Weights of a small mixture-of-experts language model, trained from scratch on English Wikipedia.
Experts: 48 experts in each of 11 layers, 2 picks a token.
Training: a variant of Adam for the experts, 281M tokens, 4282 steps.
Below are experts of layer 8 (counted from 0) of a mixture-of-experts language model. Rows are named router (the router's row for the expert), gate (a neuron's input weights, with its number), up (a neuron's input weights, with its number) and show model dimensions 0-127. Each number is 128 + 24 x the weight over its row's rms, rounded and kept within 0 to 255. Numbers have three digits each.
After each expert's rows: "mostly gets" lists some tokens that are sent to it at least half of the time. This comes from a sample of Wikipedia text that the model never trained on.

# expert 8
router:177100143119095113165120146134144101149149107114105144133150107146134135101163097122145110095135108122148092117164109144095119155102144154148137100093113121081164114163136139124112107140135116156186129099155109112127156156176099127161118070152168110127151119150107129131140088100168137130133121160110134119113117169146152117104111086100134125069153149102144129138155140132144166119099
gate5:107119126120136156068126134125109120116174108149139148081080139146154143110158142095115140096094146128100124124108135107143114098149114137136136148151155149112093152145128109134115144133138107162127173130151099129151131128159148100118076114108143139130151147125162077127095131081160102109115152147100111126160100122160108126127054122170107110145161129160121131159127117180111128100170
up5:166109153135162088153146140156095145135107142139145097163141144099113088134056129117127144132166112179147121119126103127130141171111134123102121128149133122150116120104133127121139135122114167098113057129105169134118112080111127164127195111156103094100100120105137130131153138110109149108151141121119126132112172106132124119145170136070170170134104130085119131113112145126106120137137
gate6:169123167165124134130137098104112104135123099104147119155141083129102114110149124166116150110183125158180110124081128105089155156107143148113069084151143157085157161151122111108157113147138102136114149133132142102156160138137163145113105130126135096123144116115145120157104148116141151081105102179093122163117086143127127128128134133130121089113100143175109120157167129113141125134127
up6:125131146140125162163131163160170114141171144133108133126090155121146143166135113115111080089130122123131141114116110123146110094135120090164169140106095134146091104108106115118108142121110142075142131140109113133080114119130109107152099098192148166105095093151120136135113117126120120119122154115188142085142135132160064145145139177112161154129119162133128127132110139137098143097096
mostly gets: "',", " &", ".),", ".,", ")},", " and"

# expert 23
router:115116118138124165099141108133080152117116053137116116123137177112112146122114200176152139144145157105105117124137156131125145141136084127089159128152089132137095131121100104150123139162146128157121138170166141106138114121164125100104134136117166120154167137081150120129098131106085126124099147105077096111121150124118097119146079124132140141122112139111122146146154116142166085130137
gate3:133143141172131149099165128038107149121121098132103102112154152181127115118118162136079150097142147134162163098140141114120133123102146144152134147116157151109149108117146080141109136110122106121124154136181111108104149152155092126116145092126123149126152167098118139123088132089084142097119120140124064135125096172165100120117143147152161135112114129113104108139137131114115122110141
up3:114084147157130166126168139074137113158117133091097153107160157160111126197111113092106115127095102114102124102101112169131124141137111113151122136093131139123145120131102089111125123127151182130145130121166099115120141126135074167166125131158117113106199114143095132092118097119123114159113124159144135136138127119122139137117110145080164127129118102164107141114139186125140137141134
gate4:135158121129124141164138115094135152169140108131128158138119157116062122150147091130132153135180093143177090167072124112125088154108160113135138128151124142121122118118147100130124118161108087120103180095121129124083120147153124099105109150166140136118112125140148117106148169140142160138104108100140088122100156136146140138125123135127128111114127121080169105143147120152149054120140
up4:119147132129110102149119104101136110141115147136141169162130128115100143104135085134112133112163114121199105179086132107121105134130134123153106143147131148125129134112135112127125147153097121100136199118155070137070123174146095103128102122139126169107089145098104120122146157161132096124136149096113137113107197166133147118113145124143116114098119155113154125159126133143157081137112
mostly gets: " player", " album", " father", " song", " director", " club"

# expert 2
router:145119164149148165132163092128159111120109132149148119104116085144077114141149167151169131155128126132148117143132130135098100145143167160086078106120153136089152150147137136102172149119117119161122152132151151166165158145125107085107098088128091105110145113081120106111159141118143134144142096098083164147117142154140169103139098095111115104141108120144156133114098096138112129105138
gate2:133146162133119174127131176158111114101132088142110156151122149109170124097119091105152114119116165107117139164160117132131158096133110130177099155139092172194143088136119137151127128108157156123145109139108105147090127129135170151108130125144149156122102127131129139122136106136145165074123099154115111108140151121105112119150135135161090135127065101092139091121147119168123107114091
up2:139141160128133159132106117123155117106119133118145158119112108164142095108123140163100162140113195149114162158177121153101153092141099130121083141122098118170139092117161099148130134082198127146135130132138131155134144140132094134114098171147131170149085138111118154126146140152123134113150097120117161132104103112116141101142116108131120114137105094093164088114170099167101115143101
gate3:135106074130130122144129120139123094130174164149125115128143124115157149088076109109098119108120119100124127148140063153120120164147173086115115107109132140158154149140162133112140114108113139107161114107131058079127138166117112138155116120108097107117137128104152090105111127149131147149128098124122135134159176132144117155175157138146150112098153098141150153147135143120096109179088
up3:151130080155123171140125135118122099110177126089124127165154108086129139108090089081091108133142118147206116144138114157111140160148143117126134080099142137142145131115126129123121124133114135146144125072132061080133143145107118109125124124146144136097170134119137142133146162131107132156118071118115114156127145137148116134132171171126154098081145111129154117148124131106093136155110
mostly gets: "mann", "č", "ł", "ič", "berg", " Sch"

# expert 19
router:100145154134115116165169142166108096088164105123122148118170120122110130140138131159164076122146119147113119132178115122112132114084133148116145138099145095091091109127119125125141099141123139111117193128077116133147102098113134134157134141134160070085082130171175142108119143145127119137129142133142150166125116164132150149115137127148140096084154136120115120128148157122190138100140
gate4:144151135149185155164136130102152119123157071162094120136132105122136137114129103116142156094164180098112129142150124116110124153114131129118111114138106101098118170117161154119083132102141110184107118135141118108172129174142123134119128109125108161126133116147138127106137136108124107118137097112124112097109129090209131122107109095132152122132154215104122119151119088143104125144127
up4:109082129124116128097130146135111156129105139099158124107123129127140136178110139115099147159108086147134144101101166153153137151143130120123130158122136153181143099119081116133121129144099157089137117144111132153106076096137145148116156138153138110142145140104151115179130107131083164113102131174152145137165127127084107121152130145085099142148101065170090125102110119139125100087104
gate5:135119163110144150110133129117093145167131117156159123147102145133137126160147114129116175128145094118141113103124134150110120117117125140118150126123152100149150127128149174144120084137139132140173120146110156083141130068170068132104146132192109077131129159124113099105118075089151123113127151123142154088134128142120078106135058163093125101135170145134117135136124134155136112117116
up5:107137146096125123093156114122126160143145117130159144160110148121103121134102143121137171145140145112114129098126152149122119143131124120140089160133152073153139122089173148154113112099138110143142152178066142115143122106092138133088109119179102080145110144151121112113125111123176108112154136121142153132131115146057098056146099127099142104142151114111160134092151140151146124151143
mostly gets: " during", " among", " throughout", " between", " for", " against"

# expert 27
router:149154094110154175157128125106095160094133123123093190145143172114089129158098103166106152119124151103109152117162137156127140156101154161102161080103126113136126118143144120114147114149148105138125116131162096145136146189111093135139120107128155156147123139139076112144093120106130144102112135112101077113091137117165131130121154084109150167118158131122138125114114134125162127147086
gate1:170132134096110125163172176167149118135161136167102150153082118135117114128134200162145127162157122104115130105116118106160129101128100103162069153141174124102110131109118119117134118136172144117162110127112154101124075111119133071135114135128119134092132128135126128144131139093096138114135136143172137121088180136119136107147129104119155077121099090134125118127134138147159119136120
up1:110150153131150099134081081088104134145115126102129123114152113117152173108107078089103122119144113163134127143120123116107136148141138157099155135131104161132123134158126125137145106098111154150088159143118138139108145129149154164111142099115119074123106128088156139094155092149156083117135139140115115134136087130171127138122116152181119153115225168119104145113143118120102130121125
gate2:127105159134155107100138085123112136075164171123130124137140121097126093150176148127159151143102131090098085085081133123137160122134127106104128161128125158137123119141082126129122099092081100111106150129097096127113127108116117147110128169131102135146119136125126159136166149107160133137108144166138147172139126079184136128112108096131147141109148151137147105145196109154120153132115
up2:136155111136166130120153107108111135088157124121121149180122128150077130139100108157091139147134136109138136109144116139123171161145178193142127108130138122132144119144091133104088092107128073145159145112119071123130115119146085171118102128105141129162103168124096154166148144144113134143125164137125135156124109140153100080125148073117156140109148107121145106119137134143136141107079
mostly gets: "°W", "°E", ")", " JPL", "disambiguation", "loan"

# expert 22
router:113120140095158167173114087108115133158115168154112132119124104087093101116161149138090113166123146160136140144142117136110101126157117118136094151102162152100159170126140138125181174130090129136113123116080113117139180159090126149140146123135138141107108086087145119103123122128178159124147090123113075120136114133164167112119131145096122078138115104123125148128128101163131121118136
gate3:145115136141136175140140099107136126110152140125112137118127095096101123120153106161136191130139159149150147096127162173123104110127083174128142104140086122139059124113121106137117162124113092153115131099193076136141179137088096126169149153171152134149132136116151158127126123090122140135109102140118106115106121133096136152127111127106157128125126145102112158121097083161121146137137
up3:119099127118118148117130158117185128115109129152127121133186131165121161102097135124143104119104128105088099128126150082122151143117157115037112102135151128162136107131144158166139125168124136125138145107087171151162125135115154133091109113097128129131100116143150079145175176100130126138123131119152154130139116167150121122120162120145130147113126070127154123139149108105134102087159
gate4:130128125195139135130172125152158165117131121136117132160115157128122137089124150116125110126167066135151129141128089119156124129177123158130115127136158135123101137132080110114136089094149151141189151078108134107086136107168134135101106134106126118137142132140149156127118162108147139096097138151119127097156140165131113165098117135150139125141157119148045103126172147127150123127105
up4:106096131125107131162138152109107095100131105138153143095139123093164136178123124110137149115107136127098145113159170099149107101100142104127157120135090075139115126105129150125105169147109171111105118180126110174149136108088153087176130114119144117155116150133161130141179119153136124133088170145143157158106128107115140107133115090108135132113099105150132092125073101151139158116129
mostly gets: " South", " North", " West", " East", " Manchester", "South"

# expert 43
router:133109110152139141125113130139088165093164115147141161133079139058105154112125166163159121126137127098153098120113164082156115126165100164081143157179100118142089141115087117150154135165116144155122158148099160154124091111141168100112107107126115116136126128116147100148138131146127140131123136107098124085122138104116100110145136102124109145109122148113121167135152084150155095147148
gate4:126083114177132140120134134098135141116128136122114152128105139115082157111172141144168118131094176131143104137089118137083161142051112120115117116133108164127117128114125184131108151128121153194119134175112164144143107154130140125147115118114120136160109145136151102141140162103120152127082146107088174126105132131115145084135125124096133112132108125169137132141108082140133142154175
up4:118107124088144104105133097162118152105129114112149157145109141164155128099108159094174096103152118129143114167128112122162125148172069077110122153155115136128115122085133094137132154121137183098131133158160153113119137143145146145107133185110132116167139153132163106145166146132139079118118090082090128116143142142116133149147133132126137110113102095111155128152134118149069123113106
gate5:131115164110137091067115146137114149093169174170119105140123132149148105085125145133114091119123147152164123145127129109126122112178108125117137120154130125118140102092130083120163133147127149128116153124134031132162126149122115120126128153100125128117149169160107096128079092116147149150160103108123121145092078117126137149155134152128126119079166138097135152164130133133144121152129
up5:140116119163112157111156154114135122105141172140132100103113102140147109128110166197131102118129182138166130134133129110108126119150115151087133105130106089162139127096141120123100188150107146089107138162115059134132119143085090114129053128136094113170135146172126160120138120127099146158126139138132139165106087120119131102139156146133130115083136117111149125140118118118102130137131
mostly gets: " role", " management", " response", " structure", "ability", " story"

# expert 41
router:090128137140126156130125134132105135083129113148112152091120115102155168164124197158173129143156139113134100095125138080153145117169113120135151112161098096104098105118085087144165133148142164124124164120128119149115096117120138142165133146171118120153128102118106158134143167111093129143139146103165130138094098102120104090134116127092097144145103078149162135131110092112140104139142
gate17:146120132181167166101119069110114126175133127156109099125085122123085133132133130146128142086123134155143136128150124144106108139084117149066138126156127182160163149119095139111134140126120136134123116119181098128148143164130093112127128135127175109127161141111143118132088114103117133165124112111051120158174124173154113103096126138119100131132129122114146090142122112157122107131134
up17:150156122102064094161117150129131088131155158133162119138152147129122119096105108121112103153123101109111142156075109171135099146140136163156107157160117127153133111149184086114144130132148124088122133154123179124086144130119158145119153118098126130101138095117140092108152130159162139106143110144126131109103181105133162150158145115129159112095133141118098184121158111123120104128091
gate18:153112113151158136137123083103135092146150169139107080109129107135128134157122152171111084121131150112123149120124144153122141165097105191097096111103120145123158111130089161113100111106116120157116082126152102123120154117132119108122165135096178125165105103152131120105076111139135157155101128121063134163136147174145145115132109129132134142133128109091107150128121126164105080136152
up18:114094104122135132113140096084133151141113157118083114115140109169143131207127172166139073138125158121132102084135153132105168143106113158110125116086119108140125099115091169138099095108135149140119134116151125156109113127113123144133148161140130107153110134150103125124105112092069163181118131107107158159132111147138144121095078139122125156131112114116141126151117151148131128150181
mostly gets: " games", " members", " people", "ations", " students", " teams"

# expert 39
router:148139113117145188165142164087135142114111139122131155139171118159148137132095097128119149116093112147102166105142101114119149164111138172155161094149076092134148126132115145141101113118139108139142139079122082138146131176130080160142082087106159150135120158135113169176111168127124132120147143093119113132121120132107131128122128088112157177103112126126133131128110113082118131146105
gate7:106081101040137152135096095120113105127151163145123134140112132144130145157131139092130165132158109171135124083136114135143144119120149092133105129172133180127095147144168142151158112146137185125081134126143116103101132166152106119113141156137124147149130143155138134140108119059118137098126122121119126113102132157137138102175103097129116125097129125123107066146151119116126116146108
up7:075117114077140125147117092133118104115122173163096087130117157120150129166140121086138123183135157157150106118135082097107127156137141110116130134154133183100138128174122133172164102107144193107090128117131107111109135162162130121116146173152113144145098108135117134144134142068151137105112112105124138088128124161137139128152100121126118144100133154139127103147173124117120120145100
gate8:136129115183153143150150123134135101088188072142084136137129138116081104119105133119118151092169127154125112104069157133114102159133113129108146110136113135149103131117093130137129102134087099141156162138161125167114144129140091107090154122110094166132116150115097161119113144145129096126090125107126131150166141154141109138097131105131115154105122118110200120094147115131167134140105
up8:148152098118162147162094132130097106119172101153109148169151118121079144147138120180153148117155081139081119110100136164141086158139139134139169098127126141121142128117110123122140171138114103116141129142105132177131135141115087107124139104111127172083101109105126135139155119151096118140160146132128078176132105132160093106084190121147137142107160097132140139106122117112143147131127
mostly gets: "]", ".\"", "\",", ");", ")", "\"."